Experts of a small language model.
Size: 9 layers, width 128, vocabulary 16384, 20.5M parameters.
Training: a variant of Muon for the experts, 244M tokens, 6920 steps.
Below are experts of layer 3 (counted from 0) of a mixture-of-experts language model. Rows are named router (the router's row for the expert), down (a neuron's output weights, with its number) and show model dimensions 0-63. Each number is 128 + 24 x the weight over its row's rms, rounded and kept within 0 to 255.
After each expert's rows: a language model's description of what the expert responds to. This comes from a sample of Wikipedia text that the model never trained on.

# expert 8
router [136 125 123 113 137  93 108 135 163 114 146 160 126 169  59 152  83  86 106 147 143 123 103 142 138 157 107 144 150 123 145 133  84 140 129 125 112 127 159 154 113 145 161 137 104 112 104 107 113 113 103 132 143  93  83 137 126 125 119 114 171 149 173 137]
down1 [119 141 112 115 137 122 120 140 124 101 122  78 117 138 105 133 101 120 126 194 109 145 130 110 141 133 104 138 129 111 118 133 119 123 117 160 117 155 158 150 133 166 155 152 136 139 181 131 121 116 133 161 152 121 118 174  99 147 145 124 114 137 130 123]
down2 [111 172 122 109 112 120  99 135 125 141 153  67 111  92 109 113 163 106 144 149 134 141 101  93 145 117  86 130 119 147 113 178 132 166 114 156  81 135 128 137 140 106 151 166 117  72 152 110 127 139 122 136 170 156 116 123  83 119 178 155 143 122 130 142]
down3 [161 141 130 116 104 168 161 112 100 152  97 165 111 157 130 161  90 131 128 132  88 131 184 142 157 127 132 137 149  76 149 138 148 106 117  86 143 121 139 115 109 148 150 112 162 120 118 106 132  80 105 157 113 159 148 128 117  96 134  97 127 106 134 142]
down4 [156 111 111 109 137  99  91 129 120 159 167 134 134 118 122 114 116 101 146 118 136 113 109 147 116 123 130  79  99 129 123 143 139 124 150 104  63 125  77  97  78  67 101 138 118 144 133 144 146 118 130 126 133 132 117 117 148 133 108 122 123 144 132 142]
down5 [151 132 109  92 113 138 117  90  82  85 141 134 143 109 146 119 127 136 126 137 152 103 136 111 125 171 106 103 119 122 121 115 129 178 118 154 110 178 113 116 114 138 116 168 144 157 146  85 114 130 136 150 125 175 151  89  93 138 162  94 133 104 169 119]
down6 [104 135 153 112 112 119 102 133 122  77 145 140 105 113 129  97 132  99 143 133 115 115 170 156 161 171 121 155 129 152 134  88 144 110 153 135 174 116 115 109 128 112 116 111 117 127 146 141 136 126  86 142 109 119 138 161 159 113 124  86 101 152 145 147]
down7 [ 95 108 159 148 107 107 153  70 161 154 115 114 146 144 137 115 108 149 144 137 126 124 131 104 180 155 156 114 126 121 139 114 155 145 158 106 116 121 170 121 100  91 137 120 142 126 114 167 110 137 134 109 155 142 131 168 150 148 145 148 143 116 140 145]
down8 [ 84 106  92 160 108 143 109 119  81 170 150 109 126 139 110 107 118 127 128  99 164 121 157 154 118 112 138 115 126 170 129 136 123 165  87 119 120 155 104 119 131 141 137 178 116 131 123 131 185 123 124  97 167 153 153 108 175 138 145 153 155 103  69 157]
down9 [137  90 154 125 115 128 151 133 127 140 132 119 139 111 146 152 142 112 102 138 153 144 144 122 140 111 138 148 173 120 129 127 144 117 106 147 150  88  90 139 133 133  89 110 175 127 104  71 137 191 136 132 146 178 154 152 139 149 129 127 138 144 143 170]
down10 [132 131 134 178 113 136 100  81 132 106 149 148 143 139 145 139 123  90 132 126 140 168 120 151 149 101 144 118 148 135 133 124  92 109 145 194 136 143 111 108  83 126 188 109  86 124 135  76  96 145 130 185 136 114 141 126  98 107  82 177 135 111 119  97]
down11 [148  87 110 159 148  61 115 108 156 115 104 154 114  54 133 136 114 148  98 129  85 130 138 168 133 139 135 123  90 128 151 147 113 173 100 122 146 119 102 154 156 120 177 163 135 150 109 132 125 120 124  88  92  76 173 135 153 136 118 135 104 153 133 116]
down12 [105 124 149 162 190 148 121 107 160 124 112 135  95 138 113  99  92 153 152 147 158 119 109 129 148 104 101 112 119 140 108 141 109 114 103 144 122 157 127 115 126 153 115 137 147 135 104 185 111 124 110 151 139  82  73 104 159 137 196 106 116 131 126 123]
down13 [115 129 147 121 113 113 117 159 138 157  65 117 122 145 102 124 144 138 149 102 119 147 127 131 155 131 156 186  98 162 131 146 138 111 124 133 137 155 116 137 137 105  95 125 109 148 168 185 180 140 144 146 153 115 119 141  82 131 158  98 120  94 110 164]
down14 [ 94 120 129 165 127 138 108  75 162 138 137 159 110 108 124 109 115  84 112 117 136  72 122 112 139 131 109 158 135  91 141 167 175 170  95 125 124  65 136 124 114 117 117 149 102 106 113 139 114  96 147 102 119 101 117 140 140 119 147 141 117 123 105 111]
down15 [ 99 114 137 135 106 135 124 127 151 107 141 137  97 130  53 123 107 120  90 103 122 130 120 127 116 104 137 143  80 153 150 175  76  81 138 119 147  85 145 112 131 119 148 108 123 145 133  53 143 114  98 124 109 118 109 126 108 129 121 137  80 118 116 129]
down16 [127 148 117 119 125 174 113 150 107  97 106 109 124 140 105 101  98 149  90 106 113 141  92 125 100 175 106 147 164 142 126 131 138 152 148 125 139 115 149 135 133 120 138 112 130 136 137 123 111 102 170 173 126 136  94 122 150 125 148 141 125 122 141 116]
Articles and prepositions. Function words the, of, in, a within running prose, especially the of and in of phrases like final of the.

# expert 1
router [130 159 165 136 133 154 140 106 119 177 122  75 137 128 145 162 147 133 120 131  84 135 110 142 188 152 180 103 129 123 104 141 111 146 160 161 152 110 120 124  88 122 140 123 161 134 146 193 144 109 109 140 179 137 119  99 142 138  90 136 133 148 130 163]
down0 [120  92 145 108 114 101 137 131 138  87 127 139 143 137 136 119  99 148 135 137 118  90 117 164 151 106 100 173 137  92 122 129 151 149 189 157 123 146 105  96 107 133  65 117 125 154 162 122 127 154 101 109 119 120 129 130 141  92 138 127 110 125 121 131]
down1 [112 132 137 143 160 110 125 143 108 166 141 119 124 154 111 112 135 139 126 196 150 151 151 122 155  94 117 164 151 125 145 115 119 111 135 126  95 165 138 166 123 188 144 157  77 129 178 133 155  98 139 116  99 148  88 133  89 124 106 142 104 125 144 127]
down2 [138 152 142 115 122 132 154 125 100 127  88  91 161 110 132 102 116 147 173 123 108 152  82  94 124 123 104 132 105 129 131  73 170 129 122 137 134 108  98 146 162 126 173 136 142 139 122 127 168 138 148 157 154 168 127 188 160 103 124 168 114 149 154 122]
down3 [119 154 135  99 142 132 111 137 111 115  99 118 107 133 161 161 126 132 127  97 134 175 161 116 115 131 134 105 111 125 154 123 152 164 151 134 124 149 131 106  97 160 130 103 129 137 150 166 114 133 100 155 155 145 120 137 105 128 101 135 120 143 152 111]
down4 [113  70 165 145 110 112  93 147 200 141 138 130 141 159 126  95 137 126 102 142 150 121 149 116 123  89 132 117  98 136 145 163 106 162 157 111 109 120 146 128  79 155 139 102 160  93 166 135  64 170 179 139 104 114 125 131 127 125 134 109 124 151 168 141]
down5 [150 142 136 128 127 129  94 116 101 115  90  53 158 112 111 151 149 161  99 165 115 134 109  76 126 107 152 125 132 131 129 115 159 119  94 149 118 121 127 125 165 156 143 119 129 127 110 124 100  88  97 121 127 154  96 109 122 178 127 170 125 107 166 115]
down6 [142 131 138 154 152 138 114 155 100  84 115 138 164 148 130 130 113 140 107 114 131 149 135 159 122 129 113 133 108 118 140 125 141 166 134 136  82 122 117  95 108 122 136 134 148 150 136 109 128 126 147  85  96 156  87 151 141 153 165 162 108  89 142 147]
down7 [ 97 138 111 100 153 149 103 102 164 140 113 159 109 108  89 217 134 159 116 130 133 106 115 101 126 109 145 134 127 161 180 111 130 151 143 169 176 119 154 125 121 123  99 103 159 160 117  95 161 131 144 114  93 133 112 130 127 151  93 150 136 124 107 118]
down8 [ 76 158 124 101 140 163 179 143 143 135 119 133 158 119 149 147 104 113  99  92  83 147 137 125 118 159 135 142 160 145 121 164 132 167 131  95 115 178 141 123  92 131 167 101 126 125 130  81 176 143 126 144 138 125 119 112 138 117  85 127 109 140 103 119]
down9 [134 125 104 140 123 109  71 137 135 140 115 144 124 111 160 114 135 162 138 112  69 107 144 119  81 127 119 158 145 149 151 104 122  90 157 157 180 154 128 154 118 135 135 104 131 137 136 108 182 133 137 123 130 146 194 152 143 118 155 157  96 125 137 108]
down10 [174 143 165 123 153 106 122 171 159 102 142 184 108 128 168 131 154 103 139 113 152 185 165 151  82 134 126 130 138 136 131 123 116 161 153 133 108 140 127 126 106 123 132 139 124 107 144 182 139 181 146 141  92 116 130 147 101  99 115 152 138 131 106 113]
down11 [154 153 118 143 158 129 133 152 137 165 144 152  92 143 127 134 102 150 134 136  97 115  95 130 139 125 162 115  93 152 111 112 102 153 111 135 137 131 119  79  98  79 119 110 114 136 112 145 106 122  84 107 111 116 104 125 124 151 144  95 126 164 132 124]
down12 [131 101 115 146 105 123 110 133 197 138 160  87 124 141  89 106 112 143 161 124  83 136 120 117 100 124 160 138 132 107 118 157 148 115 120 124 116 112 155  91 158 106 122 175 124 125 131 102 109 115 115  98 103 123  94 143 142 165 120 104 135 147 103 165]
down13 [ 72 109 114 157 143 124 106 110 154  95  93 109  92 115 156 132 101 106 125 125 129 169  85 165 172 168 166 151 167 119 111 110 163 144  96 131  90 129 124 139 105 142 108 152 151 127 146 123 141 100 112 117 155 132 135 133 120 128 115 123 117 138 146 154]
down14 [107 153 115 146 121 119 107 129 116 123 133 116 161 141 148 142  98 135 104 100  97 116 144 127 157 122 115 132 159 103 120 141 186 111 131 124 164 113 171 138  87 163  94 143  95 149  88 132  74 129 139 133 123 172 148  77 118 140 142 138 149 152 125  80]
down15 [175 150  99 142 117 100 124 116 121  93 146 116 141 113 155 133 102 141 117 116 142  70 138 131 129 137 116 118 139 116 144 173 107 159 112 118 100 101 100  87 168 122 146 161 150 129 121 140 135 101 138 152  85 134  95  97 134 113 108  91 131 136 137 126]
Symbols in codes. En dashes in year ranges, slashes, currency signs and acronym pieces in chemical formulas, scores, abbreviations, such as 1685–1715, 69/100, £.

# expert 13
router [191  86 119  85 127 130 141 121 121 136 116 148 123 141 145 139  98 123 112  81 133 131 105  95  87 155 115 108 148 121 145 158 124  99 130 159 104 125  76 159 122 132 168 122  95 127 165  89 110 154 154 158 121 121 145 136 122 132 126 109 134 109 152 113]
down0 [114 144  78 123 111 149 175 115 121 141  98 101 107  98  93 131 112 129 103 135 122 127 143 123 127 122 154 159 100 136  75 109 108 166 130 117  93 129 148 118 112 129  85 131 134 135  89  86 117 112 100  91 128 132 146 150 128 140 171 157 156 118 111 153]
down1 [136 171 116 133 142 176 123 144  98 141 160 108 117 120 105 100 111 147  87 140 109 146 148 126 131 157 134 124 102  98 118 147 130 114 145  93 162  83 139 110 137  83 103 126 111 153 182 162 162 100 119 142 124 151 116  58 172 134 132 105 109 112 116 152]
down2 [109 133  95  97 167 101 130  93 133 102 138 151 106 143 139 135 145 116 137 132 119 111 105 113 135 189 158  68 122 114 133 108 157 125 122 144 139 128 119 133 125 121 134 148 161 114 189 156 128 135 138 120 176 157 110  90 161 101 147 150 160 148 152 140]
down3 [128 146 123 106 125 150  68 126 101 125  97 120 105 127 115 113 101 128 147 175 131 144 135 156 129 130 136 151 123 150 145 134 114 140 132 185  92 123 104 151 154 150 101 130 113 140 167 106 123  91 135 126 124 118 138 162 140 139 164 136  86 147 118 133]
down4 [100 111  98 126 120  95 133 117 115 160 112 136 115 122 133 133 123 128 142 134 105 146 136 107 120 159 120 152 136 144  84 156  68 144 156 115 124 121 154 106 133 147 126 159 145 111  99  79 119 154 123 137 115 128  85  84 109  87 140  83 119 138 175 133]
down5 [150 124 126 175 126 124 100  76 141 114 144 132 108 115 113 116  95 125 157 137  96 127 128 112 148 131 103 123 139 143 109 204 133 183 117 108 171 129 122 163 110 114 126 163 127 131 135 114 121 147 155 146 153 150 134 171 159 107 110  95 107 103 131 113]
down6 [ 95 120 135 130 115 117 108 128 113 155 162 114 137 150 129 136 137 125 106 113 178 127  89 127 159 150 101 132  96 104  98  95 118 144  94 119 126 129 188 148 139 101 101 131  87 113 125 163 116 160 128  90 165 117 107 121 112 157 127 142 150 165 140  85]
down7 [176  81 148 148 134 134 121 135 125 141 118 130  84 141  89  92  78 157 137 136  93 132 111 145  80 127 123 125 146 120 143 106 137 116 128 158 139 167 111 167 132 169 124 107 119 165 152 166 161 137 152 119 141 171 181  99 117 111 109 172  98 153 106 140]
down8 [135 137 132 132 150 130 150 114 108 130 165 155 131 168 111 156 123 121 115 145 119 129 128 153 162 104 135 121 140 121 125 126  94 115 153 112 144 143  94  94  98 122 142 138 121 112 122  44 142 143 161 121 148 146 107 107  97 159 162 107 145 113 134 121]
down9 [155 120 142 159 154 113 179 124  98  96 106 110 108 101 154  85 103 116 105 135 103 129 117 141 149 108 115 117 146 152 162 107 131 123 108 152 111 139  94  95 142 128  91 127 123 159 156 123 103  85 133 138 127 114 131 148 111 158  95 134 141 161 100 132]
down10 [185 103 108 161 158 153 135 139 129 129  98 157 136 117 149  86 113 123 126  90 124 166 164 116 144 156 112 124 133 133 101 144 157 144 132 141 144 120 161 145 164 160 136 116 150 177 136 128 139 115 141 194 130 128 107 191 123 119 168 137 136 125 108 156]
down11 [167 120 123 104 156 123 139 119 156 126 133 132  98 163 111 176 176 119 137 142 100  97 165 123 165 106 169 127 103 149 144 121 118 126 125 102 168 133 157 151 147 111 123 119 138 129 139 130 159 172 128 118 137 113 125 120 115 106 124 174 102 145 128  81]
down12 [112 140 140  98 100 103 111 144 110 147 147 111  80 111  96  80 125 104 146 163 114 152 123 165 151 100 108 118 110 161 137  96 139 105 102 174 146 123  95 132 111 126 137  72 142 161 159  76 146  85 112 117 188 127 103 133 113 117 111  93 113 120 160 162]
down13 [162 115 109 142 117 108 100 136 118 189 162 134 100 157 167 147 142 149 139 110  99 119 128 130 153  53 160  86 145 133 134 137 146 119 147  71 146 144 156 136 143 135 126 144 129 105 120 147 123 119 118 104 179 141  84 120 134 159 106 107 126 100 119 131]
down14 [106 182 160 115 106 150 110  97 110 136 136 144 151  93 112 125  96 150 106 140 146 150 135 164 144  76 167 143 111 110 141  95 125  66 110 125 133 111 158 149 110 158 141 130 114 145 129 159 110 124 131  94 150 142 136 101 134 104 103 135 144 143  60  96]
down15 [106 117 142  76  75 135 117 157 134 167 127 163 151 124 130 154 117  97 124 150 109 127 100 138 131 160 155 128 122 138 129 144 134 148 151 142 145 139 103 156  67  82 140 113 127 125 115 124 114 156 118 109 165 106 132 126 146 145 148  83 107  90 134 120]
Word endings, place names. Final suffix pieces like -ly, -ing, -ian, plus place and era words such as York, America, century, e.g. abrupt-ly, Arkansas.

# expert 9
router [ 79 148 129  96 136 108 115 135 128 136 165 111 111 131 120 163  95 133 100 151 145 124  95 131 114 138 104 111 182 116 114 127 150 113 131 148 132  62 138 126 166 143 126 114 184 118 128 128 130 153 105 137 140 135  89 132 160 137 135 119 146 152 129 117]
down0 [131 142 129 129 116 179 142 140  97  76 161 109 135 131 146 101 143 119 109 158 111 143  94 127 157 104 135 102  83 121 125 127 128 117 138 128 154 159  91 124 100 105  99 124 130  72 139 125 129 151 147 147 130 148 111 125  85 153 129 124 114 193 137 100]
down1 [148 143 142 115  89 139 159 123 105 137  92 113 123 113 130 134  89  62 104 164 120 152 114 107 106 116 102 121 152  94 154 129 105  90 125 107 130 138 112 163 161 126 117 135 157 149 161 103 128  86 152 168  92 105  90 112 110 161 107  99  91 162 158 176]
down2 [140 152  91 128 131 167 168 129 119 120 113  95 127 109 115 108 109 120 177  84 156 146 128 101  81 110  94 118 156 123  99 149 152 125 158 133 122 187 117 130 157 106 115 133 120 116 145 115  68 118  94 173 133 126 122 139 135 152 149 110 169 100 118 153]
down3 [166 153 114  88 156 149 123  89 142  94  90 105 165 106 139 149 127 103 189 106 157 125  92 152  94  88 134 115 151 143 128 190 140 124 172 102 133 105  80  79 148 129 128 130 147 130 170 161 108 130 108 116 100 142 111 118 136 111 154 134 111  82 139  96]
down4 [ 65  72 154 111 161 116 144 160 158  93 110 123 136 176 120 111 157 109 167 130 149 140 112 138 135 132 108 150 121 107 109 168 137  99 134 155 163 154 188 142 118 111 135 144 127  75 195 148 128 125 139 118 168 115 152 145 127 155 122  86 100 133 153 125]
down5 [134 154 154 146 114 105 141 130 122 113 146 113 117 134 108 103  96 126 117 109 137 141 146 126 100 184  98 171 118 105  65 120 149 150 133 128  90 136  92 135 100 130 143  79 123 135 132 121 156  98 125 131 150 116 121 147 151 205 104 172 110 151 152 113]
down6 [131 105 128 106 130 138 140 176 116 103 113 137 100 133 144 127 136 130 155 156 117 153 138  89 117 127 171 139 128 157 108  50 120 112 118 107 143 120 154 128 132 151 128 139 143 123 143 104  86 144 142  93 166 118 115 107  83 102 129 150 175 109 183 104]
down7 [113 140 159 113 152 162 132 134  99 114 140 140 167  89 129 100 169 150 120 146 126 135 101 157 140 123 126 126 119 113 134 124 160 168 160 151 144 135 162 167 129 131 141 107 144 177 123 146 124 137 162 139 145  86  98 121  88  96 131 102 109 122 187 112]
down8 [155 119 133 120 121 128  56 154 103  87 112 167 137 109 135 124 144 135 150 147 132 163 137 120 127 141 120 126 136 133 126  98 115 126 133 135 130 119 124 153 126 166 115  74 129 104 127 172 121 134 157 138 120  93 157 118 139 128 138 134 104 168 156 138]
down9 [120 100  98 107 180 103 133 108 142 148 143 114 206 153  92 120 147 136 145 139 187 101 109 148 162 124 130 130 176 105 128 110 135 107  94 159 130 104 134 118 131  88  86 102 113 144 122 135 123 138 123 104 139 127 149 129 117 150 141  97 134 139 128 137]
down10 [101 113 155 158 155  98  78 150  80 133 135 140 112 128  81 122 169 133 142  89  97 158 126 181  83 142 139 122 170 153  75 118 148 162  87 162 119 108 133 122 122 123 156 120 121 148 145 127 140 140 132 136 110 135  83 146 109 108 102 157 103 163 137 104]
down11 [106 120 158 136 103 114 120  79 138 163 169 147 155 102 126 100 128  68 107 126 160 131 118 112  78 101 130 124  83 127 127 143 124 119 133 138 118 137 166 132 156 131 126 124 149 164 156 150 150 118 145 186 137 117 143  98 130 128 144 160 142 135 117  92]
down12 [108 148 153 163  98 125 105 137 145 128 176 119 125 139 149 130 112 121  66 124 148  96 139 141 188 122 126 164 136 102 139  98 117 104 166 152 116 113 134 162 129 143 126 109 128 157 174 138  98 136  99 117 122 113 132 119 189 122 143 170 101 132 123 138]
down13 [127 123 130 111 137 140 172 124  94 146 116 111  70 117 143  94 152 109 137  98 107 110 127 152 135 105 144 122 177 128 184 131 119 150 131 138 123  93 112 126 153  90 167  93 153 122 130 141 117 163 118 132 126 119 126 134 167 145  73 145 168 151 148  87]
down14 [163 125 157 104 156 155 133 181 120 114 158 141 165  84 115 103 105 102 109 165 112 132 158 124 183 130 137 117 117 104 156 110 108 125 123 140 151  98 135 141 158 178 137 133 163 105 127 140 127 144 152  88 150 116  97 171 114 103 131 108 102 129 103 116]
down15 [150 129 125 118 135 133 115 104 162 156 110 131  96  87 104 132 119 135 138 111 135 140  84 140 142 119 103 164  96 132 158 127  76 109 134 118 138 113 136 107 139 125 133 130 113 129 110  76 139 175 123  88 171  95 139 128 120  78 135 107 120  77 124 110]
Foreign name fragments. Middle pieces of personal names, often non-English (Czech, Portuguese, Indian, Japanese), in rosters and cast lists, e.g. Mich-al, Ká-t-ia, Kaus-h-alya.

# expert 5
router [154 117 100 142 102 126 172 105 148 131 127 138 149 143 113 113 126 133  97 130 123  66 105 171  86 115 127 142 148 116 143 129 127  74 128 110 132  97 133 156 102 142 136  92 111 153 171  66 118 112  98 141 130 126 106 127 122  94 169  96 167 154 164 133]
down0 [137 111 192 131 143 145  88 155 163 115 126 143  95 132 139 174  98 137 102 132 111 160  96 114 130  94 150 126 138  78  98 116 115  92 124 111 148  79 127 152  98 121 112  91 124 114 142 129 152 131 121 123 102  82 123 159 190 157  96  99  98  99 157 118]
down1 [143 119 133  95 101 187 158 134 117 100 134 143 152 130 114 121 107 171 129 116 155 109 101  99 142 122 123 112 117 166 165 123 159 143 158 158 154 131 121 171 194 174  91 120 108 124 159 126 151 164 168 104  93 135 136 108 111 123 162 140  95 120 122 120]
down2 [142 127 144 115 134 105 105 127 120 118 130 118 143 142 138 125  94  89 109 118  82 126 143 127 149 122 139 150 134  88 129 151 128 119 139 119 135 130  87 133 165 143  99 135 153 190 122  82 103 178 133 102 137 156  97 114  87 101 102 162 107 165 107 100]
down3 [174 134 129 150  96 163 138 125 142 141  56 140  98 117 140  97 135 125 106 133 102 149 143 176  80 141 111 128 139 147 102  93 116  86 138 105 144  96 114 147 148 100 188 111 153 143 125 144 114 123 134 131 112 163 112 137 141 142 156 113 144  85  94 181]
down4 [ 53 150 131 115 124 144 125 147 101 168 107 114 103 118 150 120 143 132 150 100 113 142  81 124 144 162 137 115 134 119  97 140  90 150 134 160 107 111 109  90 142 137 117 128 102 132 146  90 134 167 141  96 113 155 147  89 153 120 157 112 131 129 153 133]
down5 [100 115 129 134 133 113 158 125 168 114 101 182 113 167  83 117 116 125 130 173 129 138 147 136 133 126 137 111 114 125 153 120 136 118 124 109 125 160 139 161 143  86 116 116 130  92 131  91 109 127 109 144 154 144 127 130 110 197 119 146 136 149 144 104]
down6 [146 161 114 100 172 137  79  90 151 112 113 116  84  90 119 116 118 154 184 127 117 141 158  92 133 154 151  78 103 100 103 103  84 166 133 103 110 151 133 110 134 112 106 143 150 108 157 161 113 143  94 156 155 132 170 117 110 114 117 121 171 119 147 185]
down7 [103 136 161 156 144  96 137 103 113  86 105  93 135 124 168 162 149 136 115 117 118 113 114 103  79 157 111 128 135 146  91  96 145 117 106 174 172 160 115 138 138  85  97 103 114 156 156 148  94 161  80 101 182 138 178 152 107  93 137 136 153 118 171 113]
down8 [117 157  93 140 151  94 104 160  99 183 152 117 143 165 159 153 124 163 122 182  99  86 107  96 131  95 126 102 119 149 148 129  94 161 119  86  95 115 133 106 105 128 122 136 117 121 126 159 122  96 115 109 118 110 145 138 124 155 149 148  97 112 134 124]
down9 [117 151 135 127 145 117 152 119 165 178 130  96 135 155 115 107  96 127 137 104 150 124  98 117 186  88 186 136 135 119 119 112 143 145 140 140 123 156 174 144 118 113 149 125  91 146 120 134 147 121 126 169 105 136 137 120 111 118 132 115  90 147 136 164]
down10 [ 94 140 158 105  90 107 182  82 121 107 108 110 118 124 122 112 152 134 108 136 140 147 127 178 115 130 135 136 118 139 161 141 100 151 136 146 138 123  84 102 148 128 128  74 130 116  91 102 139 102 137 139 133  91 108 153  99 120 140 163  94 158  94 129]
down11 [141 130 130 137 120 108 133 101 125 152  93 148  97 124 121 110 104 156 102 163 123 105 138 134 111 128 137 144  94 144 110 113 130 101 115 114 108 141 109  95 119 168 129 102 116 143 143  96 105 121 156 157 126 115 111 106 115 100 106 176  99  93 143 120]
down12 [122 151 129 122 126 116 125 128 136 115 132  94 126 150 123 119 133 135 116 142  97  88 110  85 152 141  80 149 131 133  89 173 161 118 178 122  85 140 109 190 113 150 145 162 129 117 147 201 115 148 177 103 174 131 148 152 117  91 148 121 138  81 124 147]
down13 [121 117 122 117 158 138 125 154 162 147 146 135  48 162 143 133 140 130 120 156 104 137 167 151 113 151 123 100 127 135 103 108 110 165 115 114 145  95 104 112 129  79 118 129 116 113 130  96 117 136 119 103 139  79 126 113  97 117 109 127 109 196 152 154]
down14 [148 148 128 110  84 107 115 132  79 120 121 141  85  93 155  96 157 140  91  87 127 134 136 168 124 148  99 133 140 116 127 119 136 137 118 165  64 141 109  81 140  87 127  98 173 114 121 131 119 127  78 127 156 142 148 141 114 146 130 115  91 151 143 167]
down15 [111 128 109 177 132 168 153 101 193 144  93 145 113 160 136 134 121 131 119 148 151 118 144  88 138 120 134 102 156 146 147  95 134 121 129 127 130 114 120 123  84 175 111 115 168  97 102 133 147 154 144 146 110 116 129 179 129 152 163 112 123 104 104 148]
Clause-ending punctuation. Commas, periods and closing parentheses ending phrases or sentences, often after names or dates, e.g. "Wood),", "February 3,", "home.".

# expert 4
router [121 111 135 139 112 146 123 147  91 135 147 133 126 120 149 170  91 143 129 115 108 123 104 101 145 120  90 102 164 114 136 122 111 120 143 159 105  77 102 121 153 158 114 146 128 160 105  77 113 131 131 144 164 131  99 161 128 112 149 133 136 109 184 135]
down0 [117 114 126 133 137 143 157 117 154 120  94 163 119 108 162 162  82 117 117 120  94 114  91 128 113 120 115 142 138  97 115 124 121 124 121  90 122  81 167 112 119 168  96 119 145 112 121  98 151 158 173 122  85 134  98  99 101 134  92 111 135 104 135  99]
down1 [183 128 154  99 142 123 108 108 176 164 117  98 139  84 105 118  95 116 146 102  95 136 104 114 103 120 155 119  82 102  87 142 123 138 164 139 155 153 110 121 128 116 142 120 106 135 127  76 132 166 116 135 154 141 128 136 147 149 136  98 113 112 169 132]
down2 [105  90 155 134 131  87 125 125 110 122  69 149 111 121 163 117 136 135 107 124 146 128 135 118 112 176 164 148 125 115 148  93 118 146 121 143 140 118 140 127 102 123 145 142 174 112 114 122 150 165 139 134  84 122 112 112 113 131 118 122 112 130 100 136]
down3 [155 171 120 165 112 129 147 110 164  84 121  89 123  91 124 119 118  96 111 101  85 109 127  83 122 114 158 126  88 134  90 144 106 102  99 167 160 151 139 155 137 148 127 120 128 133 130 137 122  88 157 151 119 133 143  85 120 120 164 180  96 104 125 127]
down4 [118 117 134 121 159 154 120 129 138 125 132 154 203 121  99 135 140 172  85  82 134 104 156 148 129 116 125  81 111  79 124 162 124 104 151 120 125 112  82 131 117 111 129 194  93  94 158 131 139 107 117 109 102 119 141  64 179 119 131 124 150 117 128 138]
down5 [139 137 143 141 157 136 180  99  94 150 189 119 114  85 103 127 128 104 117 154 112 107 135  80 132 149 158 150 143 151 104 110 119 131 119 118 132 149 145 128 142 148 134 120  65 135 151 157 132 122 116  93 161  94 141 108 135 162 126  72 156 134 154 135]
down6 [ 74 139  96  97 139 108 106 183  95  57 193 126  84 160 146 168  96 111 164 153 116 131 150 152 118 119 109 140  74 161 128 126 141 105 176 131 112 117 166 117 109 124 160 160  94 133 118 108 130 144 117 158 112 113 129 104 120 123 122 114 136 157 112 143]
down7 [126 152 111 110  99 113  93 105  71 104 119 154 117  90 126 138  87 112 158 144 155 115 120 115 149 120  79 164 121 113 105  98 183 143 116 143 107 115  96 137 103 113  95 145 131 115 138 106 119  74 142 124 130 111 134 124 145 140 167 127 130 121 117 116]
down8 [152  96 146 109 115 171 157 114 167 119 113 135 145 120 119 129 134 114 162 108 169 103 106 153 168 108 173 124 139 141 145 129 103  92 124 153 126 138 130 129 130 139 137 116 134 117 113 113 155  94 118 141 144 161 148  82 177 155 165 147 141 130 118 119]
down9 [145  92 146 157 156 120 130 150  97 127 137 116 123 148 139 128 139 116 148 139 122 118 143 120 122  88 131 128  95 153  89 135  96 134 130 163 162 185 122 129 159 166 151 102 148 114  73 125 125 154 161 135 106 134 121 117 135  57 150  79 116 138 171  70]
down10 [155 137 146 118 144 116 134  95 141 154  89 141  81 151 148 149 138 128  98  92 118 147 135 143  85 144  87 175  97 120 158 106 133 161 154 129 110 183  88 146 100 100 173 128 165 163 142 123 130 140 101 151 104 120 119 121 103 112  98 113 135 110 135 111]
down11 [ 97 146 150 122 125 120 112 165 111 119  89 134 156 178 116 151 153 134 150 150 152  79 104 128 133 144 151 142 112 149 105 126 138  67 134  99 174 122 138 126 104 134 139 118 130 139 119 108 130 131 128 139 110 126 120 174 136 115 148 136  84 147 155 124]
down12 [130 129 116 113 120 114  88 155 149 158 146 124 123  85 123 161 144 192 135 169 102 109  63 125 126 149 132 115  91 125 107 104 188 114 103 126 136 124 144 149  99  95 140 113 142 119 147 100 176 117 113 145 159 123 151 153  63 122 126  91 134 154 107 153]
down13 [128 161 118 123 122 145 112 109  94  86 120 104 129  73 119 172 165 115 141 112 142  96 114 115 129 127 122 123  61 111 147 154 110 144 105 135 125 115  80 115 144 137 111 129 161 107 151 136 126 108  99 175 118 158 151  93 131 125 162 127 120 157 118 146]
down14 [121 107 131  84 180 135 142 169 103 122 162 158 105 153 144 105 122 143  74  97 171 105  95 120 108 141 126 122 104 114 147  96 112 123 134 131 104 130 130 150 112 100 119 141 166 129 140 100 126 146 105 172  92 143 106 139 149 185 106 113  91 178 132  74]
down15 [129  65 126 155 126 127 144 100 109 108  91 139 128 144 116 114 125 137 151 129 128 114  54 117 120 130 121 153 162 178  96 129 162 130 129 151 158 144 161 151 130 192 135 133 138  83  96 152 153 171 118 106  98  99 148 137 144 124 131 151  86 144 142 162]
Sports, event names. Proper-noun heads of competitions and institutions in results tables and text, such as Cup, Championship, Stadium, freestyle.